Below are experts of layer 8 (counted from 0) of a mixture-of-experts language model. Rows are named gate (a neuron's input weights, with its number), up (a neuron's input weights, with its number) and show model dimensions 0-255. Each number is 50 + 10 x the weight over its row's rms, rounded and kept within 0 to 99.
Before each expert's rows: "comes after" lists some tokens at least twice as common just before its tokens as in all text; "gets" lists some tokens that make up at least twice as much of what it gets as of all text. This comes from a sample of Wikipedia text that the model never trained on. Tokens count by the router's weight.

# expert 8
comes after: "'", " of", " in", " (", " for", " on"
gets: " the", "s", " his", " in", " a", " of"
gate0:55 51 43 62 70 54 35 51 47 50 40 45 54 39 59 45 70 57 33 43 44 33 43 46 58 43 37 60 45 53 33 44 57 56 61 22 38 44 63 42 38 45 61 42 55 37 44 42 34 54 58 48 47 57 66 38 50 62 61 61 61 42 49 41 42 48 48 48 44 52 57 64 38 31 58 55 44 72 33 60 55 46 54 50 61 43 43 53 50 59 59 54 40 58 40 50 71 58 44 38 54 44 45 61 46 75 52 47 64 56 50 69 63 62 26 38 40 58 34 56 64 34 42 55 55 32 64 66 58 45 56 60 55 42 46 58 48 48 46 46 57 57 49 47 59 50 64 52 62 46 17 42 48 38 51 56 48 40 40 63 49 56 47 59 50 41 45 61 51 59 48 43 51 41 70 47 54 56 66 62 45 50 58 32 40 43 48 46 43 50 53 52 43 55 36 41 59 54 54 50 48 59 62 39 52 45 47 66 56 50 63 57 58 45 49 49 46 52 45 52 37 43 61 49 46 55 37 58 58 56 46 45 67 51 38 52 53 45 37 52 50 66 46 45 33 43 48 55 40 36 58 63 56 48 57 55
up0:42 49 39 50 38 27 68 35 48 43 47 59 63 47 54 34 45 40 51 64 60 67 48 64 63 57 57 64 57 48 46 54 55 69 52 55 67 45 56 46 56 64 46 66 39 60 54 53 41 50 39 38 53 30 61 49 51 49 45 43 40 54 50 35 48 58 45 36 49 52 38 57 34 51 46 53 53 24 65 22 43 55 42 50 44 65 60 50 49 52 45 41 44 57 32 68 58 31 61 58 57 58 43 39 56 38 51 43 38 56 40 39 31 58 52 55 46 45 34 50 30 51 49 53 55 60 56 50 57 52 42 44 46 18 45 39 31 56 51 42 38 61 47 47 47 54 44 62 55 50 56 26 49 67 42 61 50 43 56 41 47 43 58 56 56 50 64 46 47 61 53 34 55 49 46 57 60 39 67 38 55 55 51 58 50 63 47 59 45 42 53 64 47 52 51 55 36 51 62 47 49 49 35 71 46 60 53 39 46 61 51 65 45 47 66 52 44 59 51 50 60 57 53 53 62 46 54 62 61 54 54 45 41 59 51 46 54 41 48 59 67 24 57 52 41 35 46 41 46 50 37 44 60 65 58 50

# expert 11
comes after: " ", " |", "1", "2", "|", " ("
gets: " ", "1", "2", " (", "–", "0"
gate2:39 67 51 57 50 40 49 50 45 52 55 60 41 49 51 42 52 52 54 61 51 29 32 24 51 42 61 56 49 45 46 60 53 56 33 31 51 60 57 57 68 62 56 41 53 45 47 46 50 50 43 41 52 76 57 58 60 57 37 42 47 47 71 59 45 68 54 53 68 41 53 45 59 45 42 30 55 66 45 44 54 65 50 29 47 50 57 47 65 35 41 53 53 55 40 70 54 63 46 32 42 55 49 48 59 44 58 60 62 51 51 58 74 51 64 36 37 31 58 53 30 43 47 54 48 59 40 52 43 59 52 50 56 46 62 53 39 51 66 50 53 56 44 54 41 41 43 46 54 60 46 51 51 60 37 41 38 47 69 33 41 50 25 34 47 42 31 44 79 42 28 52 49 65 47 52 57 58 36 67 41 60 57 60 57 48 69 39 59 67 34 63 44 57 50 41 63 38 36 53 42 44 44 46 43 57 28 67 45 49 40 35 34 58 57 46 52 64 44 47 51 61 42 49 34 36 41 50 43 43 58 63 52 36 51 57 42 52 66 29 49 49 45 44 37 47 75 26 59 55 49 47 46 26 56 44
up2:58 48 51 56 48 67 40 40 49 58 46 42 38 50 59 52 49 59 62 69 53 46 50 63 43 53 49 38 28 57 43 47 58 58 38 61 52 62 40 45 57 37 61 44 70 44 53 51 49 52 44 47 57 40 39 51 38 47 55 37 42 71 42 59 53 62 67 43 46 52 51 41 66 47 40 61 55 34 75 61 42 45 37 60 50 44 59 51 32 68 37 51 43 51 26 42 46 41 52 62 48 55 43 56 58 41 64 66 46 53 66 46 56 43 44 64 27 64 65 53 55 46 52 44 46 60 32 40 54 39 42 46 60 51 51 40 60 39 62 54 52 43 56 46 47 59 58 58 50 52 51 38 52 43 57 73 54 43 58 44 53 63 41 55 38 40 57 61 56 48 49 49 52 48 43 53 60 47 45 41 39 56 61 55 53 32 65 56 46 45 79 43 62 44 55 39 50 47 50 48 54 47 50 50 53 42 53 46 54 55 65 43 50 62 65 58 44 50 26 47 65 54 57 64 46 30 44 63 39 48 45 67 41 46 60 33 39 47 49 63 53 49 47 30 59 52 32 47 48 60 40 63 67 57 46 47

# expert 2
comes after: "\n", ")", "\"", "%", " Coordinates", " Total"
gets: " |", "-", "|", ":", ";", "=="
gate2:56 49 55 71 59 38 56 52 64 67 65 35 39 56 51 51 56 78 58 52 34 52 66 29 55 50 50 47 57 36 51 46 40 46 48 65 43 52 47 52 56 59 40 62 33 54 51 43 46 60 27 54 46 58 49 61 55 41 59 61 56 38 57 49 67 39 51 40 50 49 52 47 60 47 38 36 49 53 42 70 47 61 34 45 52 55 50 47 39 48 37 38 63 65 64 39 69 51 54 37 46 42 48 28 44 61 54 33 58 48 47 52 56 34 59 41 51 54 50 59 62 56 43 41 33 47 63 51 55 36 50 62 55 43 47 51 47 59 34 49 56 55 34 64 39 46 56 53 57 41 31 35 55 68 40 51 56 66 55 72 65 54 60 41 49 44 53 52 47 33 62 38 59 49 65 61 40 46 37 57 33 57 55 65 56 44 70 46 53 52 46 45 55 55 54 51 60 37 42 55 45 55 50 50 44 54 51 47 51 42 53 51 57 31 39 36 68 66 67 45 35 47 51 52 58 54 56 64 44 40 52 59 54 57 53 47 58 56 42 39 61 30 63 45 48 60 61 41 58 42 56 44 56 40 68 54
up2:51 43 46 49 59 47 24 37 61 57 22 56 59 53 59 42 60 65 43 47 49 56 63 61 40 53 43 59 47 46 52 36 52 49 45 65 40 57 66 68 49 68 55 63 55 38 55 50 60 56 59 65 54 41 49 49 51 57 51 55 36 50 49 43 34 72 41 67 44 55 55 63 52 39 73 49 56 42 52 68 57 32 51 67 42 51 57 46 50 49 59 71 57 76 49 50 37 62 50 67 45 43 52 54 51 70 63 49 50 43 53 47 57 54 40 56 76 49 43 54 54 65 50 41 45 42 41 24 33 49 48 54 54 39 50 52 49 42 46 48 36 51 45 40 46 44 39 56 69 39 45 49 38 55 39 49 58 64 41 64 49 47 58 33 53 50 57 45 38 59 68 55 51 53 47 63 53 51 63 61 43 64 65 67 19 56 60 41 54 41 39 66 64 45 50 29 64 40 63 50 55 47 45 67 58 54 39 45 34 51 45 60 50 41 41 62 51 64 44 50 49 33 57 62 29 56 30 56 43 53 39 62 41 49 45 38 49 66 32 47 49 43 32 37 65 47 64 58 43 35 49 55 53 41 49 51

# expert 7
comes after: "1", "2", "0", "9", " ", "8"
gets: "0", "9", "8", "2", "1", "7"
gate2:66 61 33 53 44 70 53 55 57 55 51 50 48 52 56 52 48 58 45 49 55 56 44 40 44 37 55 58 45 62 51 33 47 59 46 76 43 53 49 46 44 52 65 55 73 35 59 55 40 55 36 47 35 59 54 45 61 64 49 40 65 48 49 67 35 54 44 62 36 52 62 49 37 52 56 37 42 43 49 50 47 47 37 42 54 49 61 48 53 49 51 54 70 56 45 54 44 51 25 51 36 47 41 63 34 42 38 40 47 64 68 49 44 54 47 50 61 66 50 64 43 30 65 45 34 26 33 68 56 57 58 45 46 59 60 53 55 50 54 49 52 59 32 44 59 53 70 44 43 45 64 33 41 56 51 43 54 50 50 45 46 58 64 56 47 56 49 35 56 53 48 33 57 73 31 39 39 61 63 56 51 33 39 42 50 51 86 44 46 57 24 61 54 57 61 71 38 53 56 49 41 49 52 59 58 40 66 51 55 31 62 51 45 50 35 66 43 73 55 78 42 49 51 42 51 56 54 49 58 54 45 57 51 64 41 37 64 47 52 47 47 50 53 36 35 43 54 39 35 38 55 49 42 58 32 44
up2:67 47 47 43 33 60 32 41 62 39 51 34 47 46 74 56 62 53 56 51 38 27 55 46 60 48 46 53 36 54 56 52 44 36 38 40 24 54 39 49 54 44 56 62 62 57 56 57 32 45 52 54 68 68 55 40 53 51 47 47 52 65 55 44 51 57 62 48 36 45 56 49 37 62 60 68 49 46 59 53 47 57 56 45 56 40 51 57 58 41 33 59 56 56 45 46 43 54 35 57 44 63 55 24 62 40 59 48 54 57 47 37 39 39 74 42 42 41 46 57 50 40 54 54 46 59 40 51 52 25 42 66 39 56 51 49 52 49 46 39 39 56 35 46 56 60 50 44 43 65 50 55 51 64 55 47 60 37 79 36 39 62 58 74 54 60 60 32 42 45 76 40 70 52 52 40 48 61 56 65 57 36 61 49 60 39 59 44 58 53 55 72 60 59 46 67 48 43 49 48 43 46 61 71 48 40 44 64 60 41 63 52 57 64 40 53 52 55 28 44 40 62 50 38 43 47 35 39 77 35 56 56 56 45 56 64 50 57 48 44 49 55 56 56 50 48 65 47 45 56 51 45 33 44 43 45